From a checkpoint of a small mixture-of-experts model trained on Wikipedia: a softmax router.
Below are experts of layer 7 (counted from 0) of a mixture-of-experts language model. Rows are named router (the router's row for the expert), gate (a neuron's input weights, with its number), up (a neuron's input weights, with its number), down (a neuron's output weights, with its number) and show model dimensions 0-127. Each number is 200 + 30 x the weight over its row's rms, rounded and kept within 0 to 999.
After each expert's rows: "comes after" lists some tokens at least twice as common just before its tokens as in all text. This comes from a sample of Wikipedia text that the model never trained on. Tokens count by the router's weight.

# expert 35
router,166,255,213,180,180,199,234,169,226,204,249,212,187,205,172,212,203,188,213,231,190,216,181,188,185,216,146,209,165,154,211,207,198,194,213,204,167,207,139,177,222,150,238,237,249,189,168,135,188,180,233,182,211,231,208,203,202,212,169,251,222,175,228,198,149,197,190,197,193,199,215,209,153,179,239,150,141,176,215,226,163,188,243,189,232,190,260,227,184,167,199,167,235,184,179,235,209,226,167,220,166,191,209,229,263,183,144,169,187,184,210,174,234,216,228,225,158,249,154,171,149,164,241,243,214,236,266,223
gate0,190,172,213,168,173,223,198,205,234,176,161,153,167,204,203,211,167,192,160,179,203,164,167,153,150,205,246,225,207,197,208,164,216,183,225,220,204,209,225,162,202,148,221,208,204,226,168,183,193,171,232,194,245,183,186,133,212,210,177,167,206,174,160,178,190,131,207,221,186,207,203,265,188,246,198,165,224,250,222,217,192,187,255,150,188,252,231,217,172,215,255,192,164,209,228,207,182,200,182,225,182,194,215,203,171,149,250,239,236,139,172,112,169,247,216,188,170,248,215,185,216,179,224,149,178,203,212,197
up0,197,229,192,175,143,234,215,166,195,193,166,215,192,197,214,193,207,230,194,199,181,181,220,171,128,160,210,190,227,179,164,168,217,244,213,253,191,154,221,175,171,156,199,249,223,197,173,114,184,168,128,219,149,217,201,195,198,166,185,197,210,200,198,189,200,200,214,177,118,183,227,207,234,172,161,219,183,182,181,219,127,204,209,197,247,266,180,242,178,207,199,235,228,273,171,175,196,242,176,199,247,169,193,165,189,152,158,219,191,196,174,180,240,176,178,235,186,218,191,160,189,195,227,170,191,206,209,238
down0,212,139,241,179,239,181,198,163,181,154,200,188,188,224,178,192,198,220,215,145,234,200,171,244,145,229,218,187,201,155,219,199,192,249,161,228,183,225,232,223,255,236,224,252,130,149,177,229,244,202,154,158,194,180,172,252,232,202,194,191,231,229,196,183,184,159,225,151,208,201,212,230,214,166,243,213,180,217,199,207,185,206,209,219,180,158,228,163,196,227,193,184,167,258,137,174,224,151,191,216,222,177,175,186,203,278,228,205,179,183,164,188,167,200,227,197,195,188,194,269,227,204,175,242,177,191,220,204
comes after: " in", " as", " of", " is", " to", " with"

# expert 21
router,191,165,208,231,121,179,230,226,182,143,157,236,203,210,163,223,209,233,145,168,173,222,160,184,234,216,211,160,207,195,103,215,229,182,207,227,210,176,152,243,208,245,185,200,175,179,230,218,212,204,216,196,230,177,222,232,254,183,204,223,167,289,207,217,171,221,205,229,187,171,216,198,199,208,171,215,200,218,203,223,182,186,195,198,174,203,197,169,235,245,212,240,199,138,249,219,240,215,174,173,242,234,145,171,235,243,176,244,186,203,188,212,181,222,195,241,199,212,201,173,211,237,164,186,201,151,145,211
gate17,207,160,234,210,223,235,210,249,196,217,214,190,183,229,217,180,230,170,132,186,166,224,230,194,152,199,191,250,219,245,225,159,233,225,243,170,232,166,204,245,232,207,168,157,182,192,206,196,226,136,190,165,264,108,200,219,201,193,213,183,186,162,228,200,226,213,191,197,173,247,153,196,200,186,171,177,202,124,184,186,183,142,207,231,203,172,175,194,159,190,195,196,207,219,241,175,208,208,183,163,161,169,229,168,202,197,211,202,216,196,224,227,178,226,229,168,119,220,257,193,213,175,170,187,232,194,150,220
up17,220,162,219,194,236,220,225,223,214,233,225,192,173,251,179,170,211,176,175,220,174,200,257,177,191,234,166,206,230,202,207,206,228,188,247,154,188,162,227,249,241,191,196,149,235,220,194,229,245,183,199,172,257,132,204,204,209,178,199,142,209,193,216,196,236,190,192,215,162,259,194,213,218,158,172,193,195,148,192,141,194,164,209,273,178,185,212,239,176,218,199,166,196,219,192,232,189,267,253,200,137,187,203,186,184,219,189,188,199,202,235,237,185,189,225,174,126,221,268,212,235,192,191,220,225,202,151,221
down17,189,170,175,217,157,143,244,223,187,235,191,221,198,197,209,253,207,193,209,180,180,241,185,241,226,210,224,199,206,174,166,159,206,236,204,248,204,165,239,164,210,196,199,189,215,216,195,198,200,198,211,240,202,185,240,253,190,198,265,168,224,230,197,188,208,142,207,200,179,155,164,189,219,165,181,249,242,240,212,241,229,236,187,186,182,234,166,182,177,202,177,214,204,107,151,225,189,191,169,181,263,268,232,190,207,239,195,179,202,248,158,168,221,235,232,224,265,174,216,212,258,228,176,167,213,209,197,234
comes after: " |", "\n", ".", ")", "==", " =="

# expert 26
router,228,192,183,215,212,203,203,153,194,129,166,196,188,188,199,220,157,192,252,161,229,236,171,212,229,256,156,228,198,199,176,191,167,231,206,204,220,177,182,242,222,230,179,191,233,156,179,192,215,211,156,218,165,247,254,224,198,246,196,259,224,219,169,200,184,201,228,264,214,180,189,204,251,213,183,234,198,254,211,193,215,228,188,189,226,147,239,156,224,230,175,242,177,159,220,190,250,234,183,224,226,256,261,242,218,186,214,181,131,216,213,164,221,169,228,194,218,164,241,162,171,192,157,219,214,182,202,193
gate0,174,201,162,207,227,203,183,255,222,175,186,189,147,216,169,161,220,237,253,172,200,178,193,210,162,200,253,210,183,164,188,251,200,215,274,198,247,195,235,177,234,229,205,191,198,206,198,244,201,168,213,232,158,188,140,212,188,275,123,215,219,167,188,175,165,169,178,169,167,256,231,154,146,206,223,170,193,189,242,156,163,200,171,233,236,176,208,196,242,196,266,203,211,164,189,180,240,231,216,222,197,248,208,177,195,241,143,211,223,184,221,217,167,185,189,201,196,179,231,216,203,166,182,215,165,195,187,189
up0,175,265,248,205,221,230,226,205,193,220,170,184,189,243,173,209,170,217,159,191,219,223,137,239,209,187,235,179,209,227,261,186,231,202,184,183,147,241,230,184,216,159,238,195,179,189,222,198,200,176,171,170,223,204,162,165,166,164,175,194,236,182,191,187,148,208,199,266,197,174,205,148,189,231,154,146,231,210,198,144,220,221,198,152,205,190,159,202,266,198,184,205,174,190,212,174,282,228,194,246,190,204,202,172,211,237,157,228,178,174,251,216,257,192,237,181,205,222,167,231,192,201,159,242,216,218,228,188
down0,201,188,265,166,184,204,167,199,220,231,157,203,116,191,211,192,200,234,215,207,208,221,224,212,198,217,261,185,137,220,189,162,204,206,269,201,271,221,250,171,175,230,159,182,186,205,199,214,169,202,202,192,166,169,164,158,178,229,188,217,190,176,206,185,223,217,173,165,141,172,156,225,212,172,197,212,215,132,210,186,197,230,164,116,170,191,187,176,208,134,229,211,223,161,159,200,225,192,195,177,174,209,171,240,213,207,292,170,163,193,225,229,191,194,237,248,204,223,195,199,181,200,191,172,180,204,196,201
comes after: " ", " 0", "%", ")", " 1", " —"

# expert 22
router,143,195,198,125,138,191,236,223,168,183,179,205,213,242,201,240,202,194,132,216,206,184,196,181,179,167,219,211,149,194,238,169,143,183,207,255,172,224,203,240,221,190,200,178,184,247,184,187,200,240,243,196,249,218,169,174,195,200,203,194,225,152,214,162,249,213,217,228,198,174,194,240,150,202,223,165,233,216,162,198,248,159,211,217,175,217,159,159,201,261,209,142,212,227,188,202,190,226,196,188,154,166,237,173,194,159,237,165,217,225,179,207,219,210,132,202,214,221,199,220,222,160,236,231,143,214,227,211
gate16,182,172,185,201,201,211,208,201,149,159,265,196,203,178,232,180,165,242,174,200,188,175,200,181,181,192,222,178,250,222,234,177,183,216,157,203,177,170,192,173,193,184,204,214,179,187,197,165,172,245,141,219,225,243,261,223,248,126,118,218,224,187,184,166,207,190,229,202,192,208,229,211,197,273,186,211,213,193,218,197,169,161,164,166,189,234,246,176,180,221,194,191,207,225,218,196,174,184,211,214,177,156,169,259,195,167,262,142,212,147,176,171,184,224,176,185,173,189,231,234,201,192,212,226,144,220,190,276
up16,226,190,268,214,220,239,276,200,183,176,181,130,218,201,228,171,212,213,166,194,254,232,145,120,238,216,207,198,159,168,229,234,195,222,155,193,155,210,193,164,196,187,200,153,182,145,217,205,183,177,217,206,223,192,214,263,204,154,170,208,208,218,199,206,150,196,201,185,195,193,205,207,207,194,227,159,237,213,180,271,227,206,220,161,172,130,218,193,225,188,185,233,187,177,160,162,185,248,217,183,250,215,213,206,173,182,227,239,209,178,203,206,218,197,200,227,228,205,188,191,166,245,215,257,187,174,193,264
down16,211,231,143,190,147,247,173,194,213,197,174,223,212,243,210,229,214,199,269,159,227,234,201,261,219,149,183,192,198,239,196,213,168,209,217,211,221,192,174,210,244,212,208,258,234,273,187,238,225,203,171,170,209,238,187,212,220,201,190,199,162,224,185,239,220,172,161,194,203,140,242,195,185,192,186,207,177,167,235,227,214,242,204,232,137,208,164,176,220,173,189,239,165,190,223,238,225,241,199,186,162,238,241,204,206,226,184,137,237,178,206,135,214,201,236,234,229,226,219,221,199,212,145,207,162,204,259,196
comes after: " the", " a", " of", "'s", " and", "ic"

# expert 54
router,222,179,222,138,187,171,228,189,209,132,206,145,191,243,184,227,235,199,253,156,165,171,233,217,206,242,205,197,162,193,165,215,239,240,204,285,186,209,161,229,195,225,228,187,234,193,231,213,191,192,179,245,173,252,184,164,185,156,203,176,137,242,177,226,170,254,181,202,192,183,193,224,233,222,196,175,217,254,232,221,158,224,173,222,213,208,224,222,196,211,213,213,137,161,216,207,224,207,186,183,214,180,242,168,222,251,200,205,237,191,197,195,244,228,213,225,152,204,235,166,215,209,248,181,157,148,171,196
gate17,302,169,197,218,207,224,200,197,128,136,245,225,143,220,178,235,167,205,220,194,164,200,204,221,209,169,156,198,187,228,191,143,216,228,207,274,204,181,152,196,183,165,204,185,194,211,185,165,214,215,231,186,234,197,178,160,244,184,185,210,210,191,159,182,201,229,210,196,269,201,213,153,200,182,117,210,200,220,168,215,205,215,200,227,193,212,243,172,260,209,193,233,217,198,178,180,242,185,238,186,142,199,209,225,235,160,201,205,230,203,194,155,226,229,192,226,169,193,240,190,185,224,234,230,162,234,244,180
up17,244,172,192,211,195,200,245,219,177,140,197,148,161,234,192,222,174,243,230,192,169,176,236,240,152,181,143,187,185,263,194,176,220,188,205,268,161,184,166,187,163,153,235,201,184,205,185,186,230,190,176,195,212,166,205,136,203,163,208,211,208,164,200,193,236,249,214,183,235,180,192,156,186,162,139,220,194,214,174,249,215,217,201,211,162,224,241,181,285,179,209,230,240,214,155,201,214,154,232,176,175,228,199,212,236,163,193,219,235,193,164,193,198,225,221,192,154,202,201,183,192,237,197,257,146,219,226,211
down17,236,260,201,210,177,186,180,143,196,222,240,194,224,182,189,233,167,186,233,197,163,238,160,224,227,249,162,220,207,196,220,171,235,203,170,197,209,202,233,219,232,233,197,187,241,166,200,193,217,232,242,190,221,202,190,201,200,207,237,222,187,220,156,199,232,205,189,268,239,244,192,206,191,160,158,194,171,247,249,211,224,235,232,248,204,181,158,220,218,202,188,203,178,207,199,255,157,212,132,175,237,164,188,197,176,185,242,165,212,204,249,157,232,305,237,251,192,156,166,239,219,195,210,183,185,198,197,169
comes after: "\n", "==", " ==", ".", "===", " 202"

# expert 24
router,203,228,214,212,119,195,208,200,184,163,162,237,197,162,213,180,243,249,214,238,152,174,187,180,236,220,167,172,213,169,136,236,251,201,178,207,178,201,187,185,132,229,154,199,190,207,202,231,214,226,251,211,190,224,200,233,210,151,228,214,217,275,184,226,141,234,230,144,145,207,210,205,170,190,197,216,199,250,218,227,249,170,180,207,220,220,232,188,191,219,190,243,211,209,185,227,239,180,176,126,189,240,190,193,226,230,165,178,184,263,184,183,201,161,175,199,260,187,170,214,190,178,179,174,202,207,179,193
gate0,234,213,161,213,181,210,203,161,214,228,218,226,186,178,164,216,208,207,217,215,211,162,226,241,185,207,172,166,192,198,158,129,210,202,183,188,200,198,199,157,261,191,268,244,191,250,243,219,163,212,274,217,255,189,215,221,208,175,197,224,204,275,163,175,186,203,218,176,221,206,210,216,207,186,158,239,138,234,146,210,192,198,236,183,222,241,251,198,228,177,209,154,195,184,233,210,209,219,218,200,217,166,227,155,265,255,205,262,140,201,184,211,222,229,219,172,224,194,235,239,202,212,177,201,234,232,214,221
up0,230,244,226,182,193,182,184,178,247,214,178,259,190,154,197,209,217,225,185,232,200,175,214,221,172,164,212,181,197,164,240,198,190,184,191,260,229,190,233,179,231,187,229,216,194,221,189,237,217,236,219,210,231,173,206,227,204,165,177,220,169,221,207,213,210,131,222,169,255,195,252,249,238,147,171,235,124,143,203,173,217,223,212,157,216,214,186,184,205,181,202,204,241,254,248,197,205,189,212,252,248,237,240,213,215,182,167,210,169,226,194,219,231,205,164,208,208,136,233,257,212,159,223,208,213,175,211,275
down0,192,201,161,199,221,171,192,201,172,184,221,163,224,254,192,195,228,192,190,156,212,195,153,221,160,210,223,169,194,157,192,159,231,196,226,307,227,160,204,135,203,265,201,219,192,169,219,148,230,160,171,204,215,238,200,170,191,198,206,207,200,210,231,194,231,164,145,250,235,196,197,215,207,203,215,169,190,139,180,141,179,150,142,168,188,213,191,188,235,162,200,204,191,221,234,162,199,183,256,155,164,209,154,211,186,176,202,158,191,230,218,159,203,226,189,211,229,198,180,159,197,199,174,193,265,245,187,222
comes after: " |", "-", "=", "|", " of", ","

# expert 16
router,173,270,170,235,202,181,196,205,201,153,147,217,204,226,225,215,205,206,171,135,139,247,139,200,225,201,188,217,218,174,156,215,217,225,192,247,200,222,173,203,194,237,127,189,169,246,202,229,169,204,166,213,221,191,176,213,183,174,211,218,255,226,228,223,257,199,222,153,213,208,199,235,225,182,159,221,209,298,196,233,239,168,214,202,173,194,232,176,230,194,192,240,193,211,225,222,218,200,180,157,251,243,220,171,199,229,206,230,240,242,182,169,234,152,182,200,244,209,189,216,196,184,156,243,208,197,198,171
gate0,210,186,207,202,162,160,213,202,217,212,222,197,237,208,169,220,195,202,177,225,171,233,262,273,200,202,227,205,205,233,206,172,200,179,195,225,173,237,200,182,208,239,155,218,243,247,243,200,152,251,152,184,221,193,211,194,158,251,171,167,172,189,206,226,208,172,147,200,216,199,260,194,207,163,174,197,191,225,164,223,224,179,254,178,287,161,202,201,189,200,191,204,198,264,148,177,188,145,223,122,181,192,192,202,189,228,172,229,169,224,173,186,229,196,240,261,186,166,194,215,152,222,172,156,160,194,205,211
up0,204,262,191,177,218,220,239,153,216,192,189,208,174,222,172,188,241,198,209,223,174,186,197,198,185,196,150,170,178,169,218,194,197,142,145,260,203,210,211,190,217,207,162,213,277,270,173,259,186,195,256,212,167,199,141,240,200,182,222,194,196,218,225,198,180,248,192,252,181,213,171,238,205,175,212,231,232,195,206,223,173,219,166,151,188,233,244,249,145,148,160,191,244,174,172,219,180,211,177,165,196,206,205,136,212,201,198,211,209,207,138,181,213,229,185,221,172,205,156,242,199,205,150,213,224,195,176,244
down0,183,179,194,156,171,180,171,213,183,221,169,199,176,222,178,197,211,194,170,195,239,230,212,208,207,161,189,172,224,231,203,160,247,190,180,235,235,260,181,155,234,202,174,171,198,217,148,153,222,193,205,155,221,209,227,215,175,174,239,208,210,215,225,239,202,276,152,212,236,189,255,208,254,215,203,140,149,210,198,157,187,181,186,158,201,156,149,178,222,143,230,215,180,199,200,233,176,200,230,190,151,224,154,232,235,162,223,191,223,217,179,274,187,205,223,178,159,191,151,189,230,186,257,179,209,233,250,205
comes after: " |", ",", ":", "|", "-", ";"

# expert 57
router,239,184,117,214,239,184,216,182,177,218,184,162,193,164,211,223,219,192,197,183,185,175,174,174,203,229,201,184,259,181,184,159,231,223,218,250,179,207,153,230,145,201,196,191,171,190,179,204,199,165,225,195,202,197,237,238,172,167,219,252,190,204,238,175,197,200,165,208,179,219,230,194,271,171,185,199,212,167,248,207,213,233,215,249,199,225,217,179,218,190,197,226,211,162,231,249,204,131,182,145,176,245,166,208,147,221,225,158,160,181,255,174,238,184,233,210,220,143,176,175,222,178,153,246,194,225,237,148
gate0,195,159,165,219,152,211,224,201,172,234,203,185,155,207,222,224,174,225,205,209,239,165,207,157,125,209,179,160,185,142,178,200,201,192,151,231,180,217,158,185,218,231,188,157,210,151,160,200,170,196,218,228,273,216,191,236,215,203,247,166,160,211,202,195,199,170,256,221,175,175,225,174,167,173,179,176,265,195,171,259,230,229,243,245,208,168,235,216,199,187,209,219,193,171,226,219,192,239,173,225,232,179,250,213,154,174,157,148,136,179,222,231,178,185,192,241,189,195,222,184,189,183,151,209,205,227,201,162
up0,250,174,243,139,166,152,221,209,220,249,151,191,219,242,207,202,210,192,273,200,227,260,218,167,169,178,222,176,221,188,112,215,210,177,174,204,183,224,225,205,186,190,187,222,198,197,211,209,207,119,241,160,199,237,228,197,191,206,193,214,208,181,242,211,188,179,212,216,116,212,189,183,177,170,155,230,241,228,172,161,214,193,201,237,194,202,207,250,191,195,201,158,238,200,263,167,211,218,240,196,226,221,233,146,196,176,236,215,192,186,206,161,221,180,217,178,225,239,202,189,232,203,161,215,135,210,186,159
down0,240,194,143,248,210,182,214,218,230,230,196,188,217,211,156,205,197,244,249,211,226,236,261,207,234,163,226,215,242,163,228,211,146,215,189,159,196,152,173,218,216,206,197,167,200,138,166,197,175,200,182,211,244,168,208,207,230,175,209,173,231,223,160,227,157,216,224,265,134,168,156,167,233,222,202,214,183,209,201,149,220,187,174,178,193,214,209,217,209,224,204,192,258,181,241,189,221,211,203,204,258,161,177,240,202,199,159,195,239,185,184,162,216,218,218,192,119,232,161,237,234,227,194,219,211,199,130,197
comes after: " D", " K", " L", " |", " N", " G"

# expert 3
router,224,250,130,205,197,220,159,205,164,149,223,193,226,259,218,220,212,183,179,171,206,212,179,142,195,156,195,221,186,199,236,234,163,198,256,222,159,235,208,177,197,192,131,161,174,156,220,204,159,245,207,166,200,201,198,189,151,190,212,234,204,216,156,217,184,162,152,218,245,204,217,206,201,162,217,179,215,187,247,241,188,223,170,177,214,200,193,201,258,191,265,249,200,177,185,153,257,208,160,194,169,186,180,232,178,201,197,218,212,222,226,244,234,201,239,213,216,267,228,177,181,136,159,204,213,226,205,197
gate0,207,247,201,177,170,218,203,210,247,191,215,157,131,221,158,177,231,173,205,130,186,223,244,206,189,227,169,234,207,246,180,301,218,172,138,191,230,195,233,184,195,154,168,182,149,225,217,193,181,164,202,209,201,181,228,183,191,163,150,250,177,197,189,238,204,244,146,191,216,209,219,174,191,224,231,208,196,233,182,192,203,173,183,197,246,248,197,270,210,207,189,196,211,217,168,172,188,252,208,251,227,164,167,159,211,180,198,169,210,187,208,210,188,200,214,218,238,177,278,172,197,224,185,255,185,205,207,208
up0,181,178,147,172,217,188,209,185,239,202,159,194,250,195,203,182,265,200,192,174,198,205,193,173,215,193,209,252,204,227,237,147,263,189,265,219,205,193,208,198,194,171,268,258,232,250,160,156,215,152,194,167,213,202,208,226,260,212,229,215,232,210,187,145,235,203,201,136,152,189,166,249,227,167,194,216,223,167,200,228,186,182,198,184,169,186,205,153,168,204,167,210,224,199,203,267,205,163,213,224,209,199,199,276,182,167,161,240,202,184,180,213,210,213,190,214,149,174,242,230,191,181,168,177,178,222,235,182
down0,192,180,158,193,173,148,196,176,220,158,193,204,255,225,168,224,254,233,225,195,209,202,175,263,192,216,186,221,202,177,184,210,174,240,209,238,184,183,157,134,193,175,190,212,193,221,229,241,190,213,166,212,204,204,239,240,185,209,160,170,128,246,163,225,214,179,204,202,208,235,206,203,222,167,187,238,188,169,241,238,185,242,208,195,209,194,191,238,173,204,251,192,190,208,206,217,120,238,157,174,198,218,227,216,238,241,273,141,257,209,193,240,173,132,237,222,202,226,195,170,183,194,229,213,171,198,152,192
comes after: " |", ";", " P", " C", " ", " G"

# expert 31
router,181,166,171,157,152,192,215,139,251,211,163,196,211,231,239,212,217,207,197,128,192,237,146,201,241,186,163,223,156,197,194,178,207,157,242,190,229,211,193,242,204,237,178,172,238,178,231,147,227,208,195,249,231,245,175,177,208,213,210,195,181,176,143,218,171,220,229,250,212,243,226,206,238,224,200,205,159,237,193,182,148,242,219,218,247,222,226,176,179,208,204,168,215,164,189,188,235,201,215,177,240,189,208,214,206,254,175,166,157,155,194,168,242,135,229,193,225,196,189,167,195,162,203,192,195,154,249,169
gate0,175,167,177,133,190,165,180,202,144,159,202,230,166,165,157,189,230,160,170,185,220,263,196,230,195,197,269,149,190,105,202,165,130,158,229,161,190,243,172,183,204,241,200,188,170,201,207,181,188,250,207,202,190,164,207,206,236,209,194,228,226,182,193,187,217,230,130,208,153,192,221,183,236,235,215,210,184,173,225,166,212,134,203,193,199,194,184,202,172,214,196,177,190,199,225,181,184,206,235,135,194,236,189,191,191,186,170,208,225,194,224,200,186,231,159,237,231,234,203,208,218,182,221,184,206,172,270,158
up0,127,198,156,207,156,166,222,186,171,193,172,182,193,161,140,197,217,187,194,182,209,208,206,187,205,231,239,170,179,172,252,136,149,183,245,206,197,185,184,138,199,264,209,157,159,188,215,201,227,227,198,191,199,212,279,212,219,177,201,211,239,235,181,249,191,216,148,208,190,186,166,180,181,267,208,230,160,200,225,179,192,185,187,207,186,174,200,156,160,202,179,190,162,197,199,216,193,222,204,171,161,238,208,182,209,224,137,222,204,234,202,164,174,199,128,179,215,239,220,173,182,219,245,188,151,153,248,182
down0,174,218,179,160,265,253,226,216,167,225,208,185,225,191,209,203,232,252,181,195,194,176,226,167,174,229,221,204,170,211,186,191,267,219,250,158,213,152,222,168,169,168,202,203,199,246,185,182,214,186,263,222,183,293,179,217,230,173,188,237,150,193,211,169,191,202,201,175,190,155,233,206,191,207,211,215,228,218,185,194,220,219,125,128,226,213,214,194,241,187,211,215,203,200,172,177,242,192,222,219,159,188,161,145,188,182,163,195,190,240,174,212,222,152,174,177,221,191,226,226,166,222,186,176,212,193,132,260
comes after: "\n", "\n ", " ", ")", " MF", " FW"

# expert 48
router,278,231,206,226,222,164,191,233,207,170,183,191,246,228,212,237,169,230,184,181,207,185,197,185,214,207,214,229,214,136,182,205,167,181,246,226,186,225,223,189,233,230,179,218,254,196,161,197,241,185,250,192,162,220,202,228,208,198,243,213,187,194,260,190,137,186,143,172,253,248,185,254,191,245,208,268,195,206,180,205,204,198,151,221,165,227,177,167,204,175,167,214,202,229,194,187,232,132,237,203,249,171,179,182,210,138,206,223,271,240,184,242,205,192,185,169,215,207,167,201,222,181,170,205,222,228,175,219
gate17,242,232,186,225,172,235,197,166,269,138,246,221,157,157,174,179,191,210,222,198,239,199,156,177,204,207,233,163,134,161,235,178,158,188,242,244,183,225,169,200,239,191,183,165,199,223,240,187,231,214,146,210,155,213,196,205,167,201,149,191,182,197,183,223,193,218,162,217,224,178,160,194,198,213,233,187,195,205,235,224,191,187,144,191,198,228,239,208,227,260,246,163,188,233,206,184,226,164,268,179,201,231,202,257,185,178,197,182,204,201,180,229,217,170,230,173,197,204,209,197,253,199,110,214,194,156,217,209
up17,196,155,220,212,218,195,199,200,163,197,152,209,215,172,194,208,154,184,223,192,158,181,186,220,286,230,213,200,249,252,182,250,212,255,178,174,199,177,259,179,196,269,225,183,193,174,175,150,236,181,222,218,212,223,148,153,196,197,199,186,213,187,266,232,231,180,247,208,199,139,208,176,176,208,211,238,180,233,217,158,221,201,206,224,189,131,155,197,208,141,177,223,186,160,151,236,158,184,148,239,141,183,241,183,230,222,230,192,216,165,198,199,197,243,190,225,182,201,184,230,192,199,193,191,170,189,185,193
down17,206,226,157,217,222,134,211,169,181,221,266,243,201,200,185,234,257,198,187,184,205,246,204,157,175,187,148,162,182,171,172,219,176,215,150,173,127,157,246,211,216,182,204,184,163,172,248,234,173,202,235,208,292,159,219,257,178,188,211,170,208,216,237,156,235,173,192,192,210,190,176,208,197,202,225,192,140,235,207,220,160,196,211,228,202,202,232,177,189,198,200,204,207,213,149,211,202,235,203,225,188,259,137,168,242,210,238,199,192,186,162,178,212,200,181,174,181,219,220,154,178,169,222,214,166,226,237,177
comes after: "\n", "-", "|", "===", " C", ":"

# expert 30
router,201,239,184,164,234,216,168,217,218,148,189,239,219,229,205,176,205,201,220,170,180,193,134,188,224,190,233,227,184,205,153,191,174,221,207,205,227,194,208,169,200,145,202,222,205,222,197,186,205,167,244,250,234,208,218,154,268,196,186,190,212,234,201,198,173,225,180,214,229,248,226,214,143,209,248,218,249,179,216,251,171,192,237,159,211,166,185,157,227,205,200,194,242,170,198,198,177,132,227,225,235,197,169,186,163,242,180,164,173,233,198,219,228,253,256,188,190,238,259,242,193,246,204,148,228,218,264,230
gate16,216,228,145,209,178,212,142,182,138,166,266,219,213,217,169,182,195,224,187,182,151,199,215,195,123,206,254,198,221,251,190,147,154,166,191,234,248,255,207,236,228,213,193,202,197,242,205,222,189,164,219,209,182,236,174,223,211,207,187,230,206,169,193,183,90,217,253,230,194,254,227,168,221,171,181,218,216,196,183,193,161,216,187,199,210,190,176,211,193,221,166,183,219,198,234,204,200,168,209,160,221,215,195,223,170,217,195,219,244,155,180,186,159,227,243,201,188,166,175,249,172,198,228,187,245,185,244,222
up16,162,215,202,163,275,217,200,199,210,130,226,175,251,189,164,199,182,216,183,197,207,236,233,172,148,196,214,179,181,208,172,190,250,230,174,190,196,154,171,199,201,199,187,193,163,208,180,201,223,266,177,146,175,216,198,253,170,120,206,190,194,242,154,224,184,178,207,168,239,209,229,212,259,136,198,232,197,208,192,214,191,190,182,169,189,203,180,191,197,193,141,270,210,271,156,206,202,191,237,197,180,234,154,151,207,181,181,200,211,162,174,211,222,245,147,187,204,240,205,190,221,180,224,173,245,213,185,220
down16,238,169,221,152,221,182,242,162,193,158,178,178,172,192,218,188,223,183,222,164,161,248,232,222,217,250,225,221,196,239,217,179,207,167,271,160,163,217,258,248,206,214,177,204,215,254,215,235,206,204,206,185,180,203,174,184,175,188,237,169,219,243,190,223,214,158,182,243,168,199,246,286,168,208,202,151,194,193,204,172,173,231,201,192,259,208,196,254,215,194,197,179,174,178,160,251,208,239,212,192,198,164,225,181,228,222,201,208,259,198,175,219,231,182,195,197,249,189,168,254,126,188,170,174,226,215,226,177
comes after: "-", " N", " •", "S", " I", "°N"

# expert 58
router,165,246,163,224,212,291,219,182,273,180,221,214,201,201,156,187,159,210,194,186,221,189,210,192,176,174,186,181,188,171,205,203,188,164,237,162,199,211,158,215,213,148,232,239,170,227,247,163,158,178,182,167,173,182,158,176,228,219,161,174,230,175,203,174,191,251,243,196,236,214,129,155,203,191,209,181,181,211,217,188,145,181,246,179,213,219,242,184,175,192,205,194,192,219,215,225,187,194,201,189,180,175,220,215,215,220,157,196,125,154,248,203,164,149,210,186,177,244,167,168,169,131,235,228,201,216,218,218
gate0,214,179,200,165,218,195,220,229,176,226,168,172,187,224,143,233,212,234,144,177,211,206,173,188,191,208,196,225,181,232,248,185,248,246,206,181,231,174,160,158,179,242,259,216,184,176,214,226,209,203,221,178,166,215,212,223,171,177,197,209,143,246,222,189,173,195,232,234,218,174,193,203,222,187,277,228,189,193,212,226,235,215,230,225,214,248,236,182,211,200,243,201,163,191,235,207,272,235,185,204,206,221,223,280,200,186,204,113,136,263,231,200,168,167,187,235,199,137,207,220,210,183,194,171,186,198,186,221
up0,143,169,185,214,168,206,191,174,221,223,202,166,225,152,207,192,203,192,243,216,184,241,243,181,194,178,213,153,176,178,142,216,173,216,176,183,233,216,244,209,172,162,188,207,239,213,192,229,210,194,183,260,241,229,152,213,204,245,191,210,218,140,188,223,161,182,163,217,199,193,189,192,192,250,182,188,204,175,213,195,153,200,186,180,224,194,159,228,207,170,145,247,263,263,221,191,232,250,191,205,179,204,173,134,214,244,163,262,241,259,140,237,195,237,214,150,211,201,221,220,184,202,219,158,182,202,228,194
down0,192,136,162,224,221,222,169,158,186,198,234,179,249,232,160,242,209,210,268,203,195,197,217,230,221,151,236,197,201,217,171,173,205,172,190,194,271,170,198,202,196,231,222,216,217,157,211,154,159,190,170,176,183,259,200,125,239,206,212,216,234,230,177,184,225,197,163,169,216,222,233,203,177,213,205,266,179,262,165,160,232,189,157,271,179,226,179,207,180,185,222,221,190,168,206,187,183,155,219,163,222,188,190,188,243,198,181,173,209,189,208,192,207,206,214,223,234,203,268,244,174,159,213,134,198,227,209,218
comes after: " of", " in", " as", " is", " with", " to"